From a checkpoint of a small mixture-of-experts model trained on Wikipedia: 9283 steps.
Below are experts of layer 7 (counted from 0) of a mixture-of-experts language model. Rows are named router (the router's row for the expert), up (a neuron's input weights, with its number), down (a neuron's output weights, with its number) and show model dimensions 0-127. Each number is 200 + 40 x the weight over its row's rms, rounded and kept within 0 to 999.
Before each expert's rows: a language model's description of what the expert responds to. This comes from a sample of Wikipedia text that the model never trained on.

# expert 7
Numbers and coordinates
router,260,196,194,215,159,237,188,182,128,202,257,206,164,176,196,255,257,223,172,176,169,200,171,237,208,142,233,212,182,214,212,174,231,179,223,180,105,208,225,194,175,249,184,213,201,202,170,199,177,245,230,227,169,141,197,245,244,236,181,276,216,253,200,170,211,239,271,169,154,243,232,172,241,154,219,209,243,244,199,120,163,199,237,191,167,167,226,192,211,200,201,221,199,147,108,147,136,256,198,64,167,206,134,193,190,195,230,290,174,192,285,100,188,204,258,151,143,208,181,165,211,186,207,140,122,174,204,167
up10,185,196,235,174,157,200,229,200,140,181,155,177,216,186,194,188,247,202,213,131,189,213,251,204,179,167,311,284,262,248,212,187,215,208,147,181,175,247,154,151,177,141,202,166,244,180,180,187,209,168,256,208,217,167,263,194,237,270,233,242,268,152,172,162,199,200,172,132,250,122,220,223,199,213,160,206,284,239,233,166,212,181,218,211,169,139,167,194,202,222,180,222,251,226,226,181,158,159,150,263,149,212,104,251,167,189,177,161,219,277,243,135,200,222,238,120,209,242,219,206,193,155,157,182,153,163,243,290
down10,205,187,183,168,146,238,226,217,187,148,158,172,166,169,190,158,164,249,181,167,189,198,259,188,215,222,199,261,282,186,201,170,168,154,121,167,148,236,181,171,206,189,242,308,232,182,161,151,214,161,252,214,160,181,251,183,187,254,152,186,149,243,132,235,204,180,228,141,213,178,145,165,190,174,246,231,114,209,184,111,184,147,239,141,154,169,192,219,127,188,265,179,174,205,237,207,129,181,202,230,184,247,169,206,185,256,214,245,139,241,123,237,217,201,149,258,123,162,209,226,214,165,222,111,182,175,203,234
up11,195,158,198,152,181,169,188,188,170,205,267,235,149,224,178,179,290,255,187,143,107,183,148,166,223,219,220,256,143,168,244,187,224,222,178,235,215,190,185,149,183,172,187,157,197,190,129,121,238,202,202,226,264,264,156,229,221,204,272,232,277,208,150,222,151,221,266,244,194,167,197,254,126,254,193,174,151,226,218,158,207,173,195,210,186,182,275,131,160,182,196,227,151,200,225,224,220,150,247,175,173,236,155,227,165,249,240,235,158,168,179,186,232,212,213,196,137,246,248,204,246,137,297,173,217,201,165,114
down11,205,191,230,136,234,191,246,194,172,201,166,179,137,161,224,163,218,259,237,232,144,252,237,214,113,147,249,179,144,196,226,203,169,145,194,169,190,203,185,267,227,130,268,216,133,207,132,222,178,164,207,262,192,242,247,151,272,243,217,222,227,240,139,185,156,202,187,194,164,191,223,250,143,194,272,137,137,223,149,196,309,104,180,214,229,201,192,194,215,164,194,217,189,218,149,233,157,221,231,178,191,217,215,182,185,233,209,209,203,166,214,265,178,261,176,139,223,147,193,194,313,202,242,191,273,220,192,170
up12,218,195,226,268,165,111,263,148,167,257,198,148,192,244,245,201,248,217,155,259,199,179,169,180,223,177,183,187,201,195,138,132,229,225,149,97,149,211,145,154,283,226,189,197,261,165,169,203,191,226,196,250,225,209,179,204,263,176,137,195,190,203,229,179,174,214,147,212,211,235,225,191,236,150,179,236,205,170,188,207,196,287,204,206,238,202,284,162,260,197,230,162,215,227,124,190,197,270,296,243,124,193,142,197,219,240,277,251,144,231,255,164,173,189,188,180,148,207,190,151,216,153,236,159,165,170,221,179
down12,205,208,166,211,172,178,256,182,222,157,231,265,175,228,171,112,130,306,156,154,203,201,224,242,138,131,132,168,202,245,275,231,185,228,213,214,163,143,218,149,216,252,183,213,200,213,151,184,199,194,260,167,132,165,201,220,201,157,168,183,150,181,114,233,299,191,206,165,173,226,214,142,229,193,180,187,215,182,202,204,197,251,208,178,203,227,198,120,185,211,169,175,200,248,235,198,195,168,247,237,155,232,202,164,246,215,193,170,258,270,174,336,207,175,123,209,160,212,263,185,236,172,167,177,203,158,256,195
up13,263,225,224,217,169,257,194,182,212,179,271,216,197,198,283,231,269,241,190,199,190,268,194,181,231,146,169,273,245,230,177,141,158,187,232,204,169,191,222,231,197,215,245,225,201,189,229,182,211,181,166,222,189,168,257,314,279,225,184,105,218,135,269,175,150,194,269,204,218,193,274,186,209,145,191,161,189,294,162,168,125,290,211,181,218,219,180,193,187,206,274,262,211,213,163,217,194,178,229,190,217,132,241,185,239,142,194,167,180,181,180,213,151,149,214,196,155,244,265,193,206,229,274,156,194,237,184,163
down13,214,192,231,226,170,217,211,211,225,211,216,173,193,243,198,132,228,176,151,284,143,147,201,155,262,164,233,198,192,200,200,196,284,211,236,215,262,205,222,193,157,190,235,260,264,205,204,182,175,155,233,151,174,174,205,187,183,178,215,176,225,192,228,255,241,124,228,184,133,173,211,111,195,117,175,303,271,198,187,182,173,198,168,263,293,165,236,240,213,222,161,130,236,233,193,196,258,188,111,181,142,222,256,227,247,248,259,226,179,163,201,213,199,191,229,212,235,237,198,160,177,150,166,148,311,212,162,216
up14,233,215,185,184,163,204,229,263,224,225,286,259,168,154,202,225,133,171,216,146,166,206,195,223,268,135,219,195,230,204,203,158,244,241,228,193,158,235,220,157,248,234,239,240,314,208,176,165,220,251,253,168,204,198,152,194,173,196,213,241,184,206,199,191,179,203,185,160,189,178,188,163,159,192,213,245,182,229,223,181,125,252,262,244,177,190,194,189,248,169,190,277,269,205,142,187,206,239,269,157,144,154,212,304,203,144,136,192,137,218,222,103,209,235,211,256,128,155,250,179,138,145,249,152,206,203,207,212
down14,195,247,193,235,196,203,196,234,298,139,187,191,252,215,190,203,183,200,173,167,128,254,215,231,249,295,188,194,172,242,219,180,173,252,187,163,168,202,273,198,209,217,205,203,220,197,230,237,276,208,267,127,202,223,227,170,206,264,259,207,99,268,177,182,223,195,198,167,193,172,233,296,180,154,187,139,147,166,124,205,141,227,158,214,224,202,174,169,136,209,185,199,145,165,225,135,247,198,224,261,197,178,193,218,174,220,161,190,170,267,266,216,249,246,193,265,225,170,244,188,204,169,172,234,246,136,148,278
up15,234,214,238,206,169,220,207,221,170,167,173,197,162,171,172,143,198,269,169,187,225,231,189,223,223,231,191,150,271,124,176,236,218,133,189,189,232,116,211,252,140,217,129,208,157,195,179,267,217,233,252,155,203,171,209,189,222,211,203,146,227,215,273,188,255,206,318,170,202,185,220,193,215,180,235,242,175,275,145,279,162,249,236,203,246,187,185,137,107,194,177,295,123,171,160,187,236,202,219,131,269,184,203,192,246,215,241,215,226,155,176,175,149,180,262,162,212,197,147,215,248,258,200,174,227,178,156,217
down15,156,210,125,223,283,126,179,246,264,247,265,217,234,169,240,169,212,258,164,240,217,201,230,215,191,216,129,219,120,234,208,141,181,154,187,222,179,193,134,192,199,237,191,183,194,180,237,244,204,176,208,251,199,172,101,128,148,121,234,256,202,210,210,201,154,183,194,162,242,182,215,197,225,242,163,169,161,233,199,162,245,176,147,210,252,132,231,221,254,192,216,154,245,211,190,237,203,232,197,214,212,241,121,96,181,228,193,175,92,239,233,246,235,255,182,183,173,211,213,250,174,159,163,173,190,189,189,272
up16,224,210,214,286,219,235,178,178,210,220,262,249,190,191,187,221,206,215,172,134,215,203,84,284,190,214,188,222,188,154,199,201,168,174,200,174,271,227,262,256,209,227,208,219,131,200,250,153,257,184,259,152,159,164,197,189,193,312,177,163,191,235,218,184,247,185,234,195,216,183,223,190,149,226,260,250,177,292,197,218,158,233,208,169,198,202,100,234,133,123,218,226,188,208,250,255,217,144,231,220,264,157,217,155,211,139,258,221,246,168,250,144,216,212,211,225,251,277,163,203,211,196,162,208,201,163,207,145
down16,220,130,226,178,170,204,179,151,201,152,199,220,296,266,186,204,256,175,164,163,156,141,227,219,203,204,147,209,180,263,177,143,207,239,207,241,248,226,208,166,173,148,257,207,183,234,220,173,280,177,161,55,207,210,199,85,203,168,235,233,228,185,162,273,168,177,139,182,225,208,201,179,186,200,144,194,198,187,247,170,254,240,196,183,176,274,230,208,184,221,242,221,228,187,212,226,201,183,202,276,142,189,208,150,235,170,168,208,249,262,215,176,275,164,153,194,207,233,222,159,164,208,254,242,178,173,303,227
up17,196,174,163,248,237,181,215,151,217,217,198,137,266,183,207,234,218,192,127,243,336,229,197,238,213,233,239,202,89,116,224,201,189,152,261,280,200,155,225,172,239,198,193,194,154,191,143,207,189,194,225,181,178,219,215,227,143,177,171,208,196,191,209,156,165,152,219,180,207,88,163,205,191,192,206,233,182,255,208,194,159,131,200,138,167,199,224,218,174,130,225,153,208,167,181,135,236,208,268,147,214,219,97,190,218,269,202,178,198,217,214,180,234,221,229,222,150,154,197,260,242,145,159,192,175,263,158,161
down17,137,229,195,279,255,201,169,186,249,233,217,240,179,257,250,227,212,142,211,267,210,156,255,215,159,278,181,223,240,212,157,198,227,116,213,204,206,138,234,163,282,190,274,177,198,144,120,188,199,125,145,126,192,180,245,224,246,239,168,198,219,216,198,175,189,211,210,165,180,187,178,184,199,212,148,203,197,216,216,104,231,198,178,148,177,170,174,179,203,187,259,211,156,176,215,211,151,175,236,160,139,162,214,166,223,251,183,99,182,150,156,208,169,187,266,224,211,204,216,219,141,217,111,246,115,256,175,173
up18,220,226,221,196,183,125,145,105,238,218,162,215,211,257,264,220,180,278,182,120,184,196,177,194,156,189,184,130,207,178,187,150,215,215,172,203,201,205,203,256,279,244,162,135,214,182,194,186,214,231,130,211,205,238,241,214,197,215,193,162,207,233,287,162,170,229,153,187,287,201,265,159,247,214,203,199,182,233,228,182,111,165,199,160,124,175,219,211,209,162,183,200,227,280,165,182,208,177,215,248,175,140,149,91,256,224,286,178,273,256,208,175,173,226,233,196,201,208,233,147,225,193,148,148,167,231,161,212
down18,233,246,146,203,237,230,237,194,205,195,170,119,179,227,171,248,239,148,212,187,141,270,190,161,202,194,149,197,221,205,131,222,241,202,175,189,188,148,231,313,195,157,165,142,241,171,209,153,188,230,189,187,264,199,239,256,202,223,222,198,214,202,209,274,220,226,151,199,278,241,167,193,215,190,188,195,201,132,148,185,171,152,156,103,211,152,236,143,147,247,200,150,99,164,233,239,254,147,209,178,268,169,228,192,228,203,253,180,146,159,202,232,210,196,262,236,285,168,240,276,252,226,182,225,240,191,216,187
up19,194,215,259,212,123,280,206,217,183,212,291,179,279,192,213,202,184,199,180,213,211,196,191,233,149,274,210,204,233,118,156,201,255,221,155,227,241,188,186,213,195,132,194,171,264,190,249,184,267,158,116,154,236,174,149,225,219,271,275,203,264,176,154,222,200,187,231,187,126,123,254,172,236,217,236,286,148,188,142,276,248,267,235,262,214,215,163,223,171,224,194,183,244,242,236,188,218,171,179,195,214,150,267,188,187,234,276,185,204,209,184,150,246,174,175,201,177,195,222,194,208,177,204,222,129,143,200,218
down19,197,191,243,166,150,167,189,164,186,168,257,153,222,206,215,185,237,165,154,154,227,145,209,212,257,240,215,233,203,181,196,175,178,217,168,206,206,184,166,157,208,209,211,134,159,138,243,199,225,181,299,200,224,167,285,161,165,248,127,198,137,261,119,154,121,195,182,154,195,186,283,203,208,195,223,219,211,145,175,217,187,270,171,186,190,169,165,233,141,283,229,184,122,93,157,274,204,176,164,189,222,219,158,191,213,196,209,253,152,309,294,162,232,164,174,165,203,224,202,177,193,200,208,189,163,157,203,194
up20,228,183,136,287,185,220,202,106,191,209,175,206,139,151,200,236,165,186,159,228,222,248,190,169,144,200,197,219,183,250,198,131,231,216,146,219,188,186,199,181,167,195,200,182,148,145,133,136,157,281,182,215,216,188,187,219,253,260,162,172,211,211,295,193,263,176,224,216,165,221,212,194,177,232,207,195,163,217,215,193,171,163,185,185,179,239,181,295,244,162,183,159,255,269,143,210,208,154,192,235,138,142,127,139,260,125,258,200,256,221,266,159,210,222,157,203,170,192,178,229,232,157,202,150,137,195,231,293
down20,186,249,241,209,205,289,129,257,193,195,223,127,175,243,189,233,154,316,169,196,172,245,174,171,146,206,172,202,158,245,252,180,137,236,203,195,218,196,196,226,211,206,205,127,285,218,189,206,232,216,194,257,237,228,168,173,188,191,165,244,194,134,175,277,203,161,186,259,201,154,197,175,192,262,164,208,223,108,179,227,153,213,226,174,167,195,193,185,248,215,213,180,280,234,172,225,196,188,201,173,220,255,176,163,250,228,133,88,166,173,224,167,217,199,171,219,274,268,234,217,285,180,199,113,209,187,210,238
up21,153,202,211,212,190,127,192,154,194,136,149,230,160,218,200,178,189,180,164,147,153,164,192,215,155,191,255,206,183,194,148,268,239,183,222,229,154,187,259,159,214,215,250,177,136,129,239,142,215,268,207,187,222,143,155,231,199,177,225,209,277,174,238,218,201,219,212,182,158,225,222,186,255,212,179,140,154,152,205,152,240,246,168,228,172,130,228,214,237,197,245,233,246,164,216,148,169,192,193,185,140,141,210,218,223,184,181,255,220,202,238,209,264,255,162,141,274,313,164,204,201,225,178,148,142,184,287,307
down21,224,102,197,151,227,165,197,166,182,205,230,260,197,169,204,170,94,141,127,220,215,204,216,211,189,247,234,187,264,177,222,183,187,179,140,158,213,281,249,224,173,209,147,216,240,224,179,145,202,240,187,202,165,178,247,190,164,136,198,229,190,219,247,256,242,201,173,148,170,204,150,200,247,142,153,164,177,136,138,134,256,157,209,216,220,205,181,219,170,196,295,206,198,116,269,208,188,230,220,126,203,159,226,246,187,184,217,243,193,233,217,196,235,188,223,146,212,192,108,163,267,165,251,146,173,212,114,219
up22,237,166,180,137,184,207,282,139,210,230,251,185,204,179,145,305,140,200,183,142,200,173,219,137,250,175,221,266,243,180,174,140,166,169,166,242,185,226,277,212,189,235,196,157,213,177,213,181,206,222,231,153,203,187,134,204,246,192,249,225,151,204,211,221,246,178,244,189,236,163,134,196,160,254,148,188,141,217,156,195,259,248,189,278,168,223,225,193,172,190,191,214,233,192,197,275,186,95,192,176,271,244,179,171,173,153,237,267,194,212,246,137,244,245,151,247,133,211,262,215,234,137,183,199,210,198,194,137
down22,262,108,213,280,179,175,224,219,177,132,172,239,195,163,189,189,207,162,242,149,196,174,205,185,241,167,154,186,191,184,155,213,142,166,113,152,207,197,205,210,200,141,226,186,205,180,156,215,234,317,184,154,197,262,187,219,251,332,154,231,194,189,210,163,257,223,206,252,225,219,254,193,170,178,187,168,201,231,213,253,208,260,157,163,161,239,151,224,208,197,177,173,196,180,184,253,185,186,103,155,262,240,236,203,192,164,242,238,186,155,243,163,181,182,135,249,222,188,159,156,163,130,163,232,233,286,169,209